Experts of a small language model.
Size: width 96, vocabulary 8192, 9.3M parameters.
Training: a variant of Adam for the experts, 13562 steps.
Below are experts of layer 5 (counted from 0) of a mixture-of-experts language model. Rows are named router (the router's row for the expert), down (a neuron's output weights, with its number) and show model dimensions 0-95. Each number is 50 + 15 x the weight over its row's rms, rounded and kept within 0 to 99.
Before each expert's rows: "comes before" lists some tokens at least twice as common just after its tokens as in all text. This comes from a sample of Wikipedia text that the model never trained on. Tokens count by the router's weight.

# expert 238
comes before: "| ", "of ", "|", "years ", "aska ", "million "
router:51 47 66 51 20 66 43 43 46 41 29 56 58 53 48 74 61 66 49 29 58 26 39 62 86 38 75 42 47 41 28 48 46 41 33 33 19 50 30 42 60 45 50 62 36 46 37 46 68 40 66 47 81 42 66 49 25 58 27 46 47 57 64 31 49 24 51 82 37 25 34 54 31 26 70 37 62 41 48 30 44 57 47 57 55 71 31 45 50 42 78 62 55 42 41 22
down0:69 55 60 69 48 56 30 58 68 66 44 28 61 35 61 50 59 40 30 45 38 68 41 88 80 51 41 62 42 54 35 44 39 19 39 91 37 51 41 62 47 61 64 74 58 45 38 67 74 57 68 53 43 52 27 50 50 28 51 32 82 41 48 37 67 56 36 55 53 17 29 49 66 63 54 80 52 49 49 30 30 58 45 33 41 70 52 48 59 63 55 51 66 65 30 54

# expert 98
comes before: "- ", "of ", "and ", "to ", "in ", "("
router:51 21 33 23 56 54 53 69 43 62 56 51 63 65 63 71 30 65 71 44 74 23 46 76 78 39 35 45 49 51 26 38 36 74 55 52 27 58 44 51 60 69 52 42 39 59 44 47 55 21 41 38 39 39 37 49 49 63 41 65 55 41 33 48 41 41 44 70 60 76 59 60 34 28 58 63 48 38 36 49 46 56 50 63 34 85 39 62 73 69 68 50 82 56 30 17
down0:53 50 43 57 53 26 57 52 47 42 85 40 38 66 46 25 29 57 27 37 47 38 89 66 54 18 51 53 49 50 52 45 26 57 48 73 56 36 50 52 45 33 40 37 39 21 53 76 59 78 49 36 61 53 23 49 70 60 43 32 36 41 59 48 46 45 51 44 88 78 63 44 20 62 60 45 68 66 48 54 42 61 66 61 78 53 53 58 57 45 74 54 35 73 36 47

# expert 71
comes before: ", ", ". ", ".", ": ", ") ", "\n"
router:36 33 66 49 59 70 39 58 31 58 66 77 32 72 42 50 53 48 44 28 67 50 28 79 58 47 65 54 67 57 27 46 42 54 53 42 52 37 20 58 71 65 75 47 37 49 47 53 72 37 40 37 40 63 84 31 61 37 36 73 58 25 37 56 32 70 72 64 31 60 50 67 21 36 88 52 62 62 54 48 54 44 48 46 46 52 73 61 53 61 50 67 43 64 29 68
down0:47 51 66 40 60 45 45 44 99 62 42 75 61 32 47 32 44 50 13 53 53 39 71 43 52 22 53 33 69 47 51 66 20 24 70 57 29 23 35 51 38 42 74 39 56 30 61 68 26 36 70 50 53 40 61 57 50 50 50 47 46 55 42 47 23 41 48 47 66 76 68 59 52 52 60 33 26 25 62 36 41 47 64 61 14 55 52 49 57 43 40 44 34 46 50 38

# expert 100
comes before: ", ", ". ", "\n", ": ", ".", "=="
router:39 49 35 50 40 52 61 71 40 53 37 79 38 52 61 45 60 45 51 21 49 46 10 46 75 37 23 23 53 51 43 36 35 52 42 68 31 30 47 56 57 53 51 63 49 45 50 66 65 45 70 61 64 48 83 34 63 44 46 77 58 64 40 56 43 52 53 65 67 68 59 66 22 61 71 58 20 43 57 41 59 64 43 41 58 68 50 64 72 74 62 64 54 82 24 23
down0:56 43 75 55 43 69 34 39 32 56 59 43 40 23 32 91 23 33 70 45 47 71 48 59 41 62 49 68 47 34 90 75 57 68 43 45 55 59 58 50 57 61 38 39 59 74 47 60 67 87 67 30 56 40 37 39 54 23 27 57 51 54 64 45 55 59 43 36 49 17 53 52 39 61 48 53 43 64 35 41 60 41 51 28 27 44 32 49 42 51 43 56 38 85 35 45

# expert 214
comes before: ", ", ": ", "–", ".", ". ", "=="
router:50 52 33 36 29 42 53 40 41 35 30 64 56 75 54 50 62 47 65 49 49 51 24 53 56 46 48 40 56 37 20 36 29 47 73 55 58 52 43 41 52 27 55 34 52 53 28 58 60 40 35 59 40 36 48 44 41 66 60 40 48 76 44 13 43 36 33 40 43 55 16 81 29 31 52 65 49 53 36 37 42 27 38 41 45 65 56 68 53 77 92 92 59 61 39 39
down0:55 54 63 31 35 47 61 17 52 63 57 86 60 47 61 58 27 78 41 27 50 46 65 51 50 48 40 28 53 39 68 47 57 65 43 39 68 41 25 23 56 53 51 50 58 55 75 41 21 46 38 65 65 63 65 44 32 31 85 57 43 65 72 31 78 50 36 60 52 74 39 71 48 37 67 52 56 73 52 54 52 42 54 70 67 27 34 63 61 34 62 25 46 64 50 47

# expert 11
comes before: "- ", "| ", "|---|---|---|---|---|---|", "|---|---|---|---|---|", "===", "|---|---|---|---"
router:50 28 41 60 46 73 36 52 68 44 41 67 59 68 60 71 44 67 75 23 71 34 37 45 71 40 56 53 42 58 30 43 46 66 59 76 30 50 73 60 61 32 66 34 45 66 43 49 53 32 52 26 33 65 47 48 25 66 31 80 17 53 23 15 49 32 49 58 47 51 51 47 28 09 72 55 49 63 64 36 55 53 62 46 34 52 51 58 67 55 44 53 40 42 50 40
down0:58 74 41 51 31 40 50 55 56 69 62 42 30 64 54 64 41 39 52 45 52 60 63 81 58 53 50 35 58 62 36 50 46 40 06 54 20 43 49 51 57 22 54 24 71 27 49 49 90 21 54 38 45 62 58 47 48 67 46 29 53 48 71 80 64 55 38 43 58 39 55 32 30 47 34 36 22 23 41 34 48 45 43 60 20 43 48 50 28 52 68 55 37 55 35 34

# expert 248
comes before: "the ", "a ", "his ", "it ", "well ", "that "
router:23 60 52 56 53 76 38 51 60 23 36 57 30 55 41 59 61 55 44 38 70 06 31 66 81 49 33 52 71 34 32 36 45 79 52 64 48 25 52 57 62 42 43 50 39 63 23 31 64 49 55 60 57 29 81 48 60 51 47 63 48 61 57 49 33 28 43 48 43 36 48 42 40 24 61 77 56 45 72 59 80 21 60 61 57 35 40 51 27 53 50 69 42 42 36 51
down0:24 27 74 58 57 50 59 39 68 32 63 39 25 59 54 41 41 71 56 32 60 25 44 41 60 32 68 63 71 60 81 30 25 32 53 67 63 46 41 38 48 36 51 55 47 72 63 67 68 41 57 39 50 25 55 42 52 29 84 46 52 37 58 43 57 52 58 40 85 54 40 43 64 41 62 45 73 54 35 13 45 40 58 85 36 44 46 46 57 59 42 31 46 49 74 43

# expert 62
comes before: "- ", "| ", "Born", "|---|---|---|---|---|---|", "|---|---|---|---|---|", "Represent"
router:70 38 64 42 45 44 26 61 44 58 47 70 62 62 47 59 37 57 52 28 65 36 27 47 87 36 60 27 53 25 34 68 39 74 50 67 53 57 64 51 65 52 43 43 53 50 45 58 65 38 38 47 59 61 52 48 16 42 47 80 28 46 47 38 54 26 42 52 18 54 33 58 29 30 86 43 62 59 48 40 39 61 53 29 28 27 48 65 53 65 35 35 36 36 16 39
down0:57 63 45 66 57 55 51 34 53 63 46 50 52 51 37 90 29 23 09 68 44 49 59 50 51 54 68 55 63 38 59 35 32 63 54 59 51 60 71 53 64 58 09 47 60 28 56 65 55 57 51 32 56 29 42 78 33 53 47 44 46 51 09 62 38 54 49 51 49 57 65 35 50 65 34 57 53 50 27 27 67 42 55 54 73 30 64 43 31 77 42 52 73 81 50 37

# expert 227
comes before: "the ", "a ", "that ", "his ", "to ", "their "
router:36 57 53 54 30 73 68 57 53 49 52 54 24 57 48 54 55 58 50 28 74 13 45 51 55 25 24 60 61 39 47 49 67 58 50 79 53 63 51 39 75 67 57 30 37 80 37 19 79 53 31 48 41 35 52 26 57 55 55 71 49 73 46 68 30 40 35 42 60 54 39 62 43 30 70 54 65 73 28 36 73 25 55 39 55 45 31 71 46 66 51 66 67 41 48 47
down0:68 61 51 48 55 56 75 62 57 35 56 35 47 36 50 53 67 89 59 84 64 23 51 45 39 46 34 62 76 48 46 67 76 49 58 51 69 53 49 43 28 56 56 53 72 64 45 43 43 25 70 55 39 41 44 51 56 36 57 60 44 52 70 56 57 31 54 36 62 57 47 62 62 07 69 83 46 71 62 51 70 31 58 42 23 49 63 58 37 35 56 13 49 56 46 77

# expert 157
comes before: "the ", "a ", "his ", "their ", "her ", "this "
router:36 52 62 47 35 60 65 64 62 44 51 61 36 63 47 68 68 63 40 31 76 32 61 75 67 38 49 54 66 20 46 39 42 72 66 64 68 35 67 68 65 56 52 27 38 72 52 35 95 52 54 62 40 38 21 48 50 58 60 67 31 77 71 50 45 33 40 39 35 32 50 62 46 26 72 69 59 46 36 52 78 50 55 56 70 34 52 35 58 61 68 57 51 32 34 63
down0:52 44 64 26 55 40 68 35 49 41 43 11 52 38 52 30 34 66 18 28 57 33 76 28 61 41 73 27 36 36 41 31 28 47 52 53 52 38 37 55 64 45 50 56 49 66 48 41 20 46 76 40 78 36 35 44 37 47 76 62 62 51 53 71 49 56 20 73 51 45 68 54 79 27 53 44 25 47 30 49 45 43 28 34 32 63 39 51 49 32 53 54 56 38 36 51

# expert 25
comes before: "the ", "of ", "he ", "other ", "years ", "time "
router:70 52 35 83 38 62 29 38 44 52 44 68 51 61 44 57 98 69 67 31 50 45 50 86 72 53 59 55 54 51 43 35 37 47 41 80 48 39 35 76 46 46 63 47 52 59 38 31 76 30 63 55 66 12 56 48 58 79 50 78 43 52 56 41 46 26 40 68 57 46 60 51 49 42 43 56 48 56 64 44 51 53 79 50 61 40 37 68 55 56 72 43 66 48 23 33
down0:67 51 35 49 66 32 38 59 58 78 22 80 48 43 66 19 55 30 40 73 39 54 35 38 29 55 39 47 51 70 64 40 47 59 69 38 82 57 49 35 70 37 43 34 55 40 45 64 39 41 37 54 61 60 39 45 43 56 62 42 47 54 41 46 54 34 53 99 62 66 56 69 83 47 38 46 44 36 44 74 43 55 29 62 61 23 49 47 41 77 55 49 64 32 37 75

# expert 49
comes before: "the ", "New ", "his ", "201", "K", "202"
router:35 55 78 60 35 70 63 46 50 48 62 56 15 67 41 86 35 43 41 35 61 30 42 66 66 29 33 48 58 03 49 44 55 40 60 54 53 31 60 73 61 57 43 20 38 68 36 19 83 61 38 52 59 53 25 39 47 57 53 62 19 41 33 50 54 31 59 55 56 42 45 55 33 42 54 56 55 52 43 43 55 41 78 63 80 61 51 56 32 67 52 49 54 37 61 57
down0:57 41 53 29 44 31 38 60 39 43 37 22 38 48 36 52 53 60 68 63 51 51 65 19 22 50 59 73 53 76 72 58 64 30 57 40 34 58 53 55 53 70 45 49 62 67 50 19 51 32 53 57 62 52 85 45 44 32 48 66 72 26 49 45 43 60 35 56 34 60 51 56 51 69 71 71 36 51 20 55 53 58 37 89 36 63 50 56 57 35 51 47 53 20 64 14

# expert 149
comes before: ": ", "by", "ing ", "o ", "or", "on"
router:28 31 66 31 27 23 62 42 29 20 34 56 44 57 78 67 42 58 54 31 29 40 00 53 66 41 39 52 63 55 52 35 52 33 63 38 25 38 68 58 73 52 46 42 39 46 33 60 40 73 37 59 54 35 51 47 49 38 36 67 48 58 56 43 46 41 51 50 46 50 43 57 17 49 52 55 58 37 30 42 42 17 49 40 53 55 35 42 31 71 78 72 60 41 37 37
down0:54 36 68 69 68 61 64 50 46 70 62 42 70 54 47 50 52 56 67 68 35 47 19 31 27 23 20 34 43 48 57 52 71 33 42 77 46 44 37 64 57 39 24 63 76 44 77 66 40 24 52 59 55 71 47 37 44 57 82 51 69 63 41 54 25 57 61 60 17 40 43 59 41 78 67 55 48 24 50 40 53 31 61 45 44 65 74 36 50 59 58 43 47 44 52 33

# expert 124
comes before: "of ", "in ", "to ", "for ", "on ", "s "
router:51 43 51 55 31 47 38 35 29 14 45 57 52 52 60 78 57 55 27 34 54 48 43 71 82 43 49 42 58 52 08 33 29 33 47 52 36 34 38 43 81 71 67 76 41 61 50 44 36 57 62 42 52 43 41 35 48 42 54 40 51 45 46 70 28 36 30 69 35 54 47 42 27 19 63 51 62 38 31 31 46 51 59 41 56 80 10 45 46 57 73 50 58 62 54 53
down0:34 83 64 53 59 52 55 68 56 56 40 38 40 65 38 81 45 46 65 50 15 16 42 43 65 35 56 29 26 61 61 70 63 33 57 78 45 43 46 63 50 62 65 69 51 44 78 70 32 27 30 47 46 51 45 45 30 44 54 39 51 52 22 37 26 43 39 59 14 36 33 55 69 68 46 34 67 35 41 52 40 46 46 71 70 45 61 70 41 67 44 59 70 61 50 59

# expert 172
comes before: "\n", ". ", ", ", "(", "-", ": "
router:37 50 42 61 57 62 49 67 33 35 45 78 29 58 56 53 31 45 16 27 42 28 41 48 56 06 59 36 44 53 57 54 68 68 36 55 54 25 52 68 42 68 43 55 31 52 64 47 41 43 55 48 68 33 81 60 46 39 42 52 44 46 64 45 37 55 39 71 54 46 66 59 39 48 89 65 28 49 25 50 30 54 61 21 78 53 60 52 32 50 86 43 39 66 42 41
down0:55 55 50 37 55 64 29 68 29 60 57 50 58 48 46 54 60 50 63 74 35 59 68 55 37 59 42 50 59 33 25 40 18 45 50 63 51 55 48 60 64 25 45 64 58 52 53 54 43 11 65 62 50 36 76 37 53 74 34 62 60 75 63 31 54 47 77 52 71 75 45 65 53 51 49 42 69 23 53 27 50 56 46 53 26 53 48 65 74 19 40 37 77 07 37 47

# expert 201
comes before: "\n", "\n\n", "; ", ".", "0 ", ","
router:47 36 51 56 29 55 49 49 74 58 70 63 67 63 49 64 49 49 39 49 50 43 37 48 78 15 58 70 50 26 63 29 36 75 90 74 50 53 46 57 53 59 70 66 47 60 46 57 64 49 44 43 50 31 48 14 50 64 43 48 53 63 50 51 65 55 46 38 44 39 27 62 35 28 58 52 52 67 29 52 31 37 41 32 68 49 65 76 30 67 99 70 52 59 43 59
down0:38 52 58 77 42 43 55 47 46 32 51 46 66 29 83 44 78 46 27 69 43 58 37 23 47 67 41 51 50 45 51 63 54 47 59 65 34 39 44 34 31 64 61 70 40 58 47 74 54 37 66 35 59 46 45 32 25 49 89 67 38 41 24 78 14 50 31 43 38 70 50 63 56 58 41 56 40 61 74 33 35 15 61 56 53 46 52 45 34 52 50 74 52 42 50 78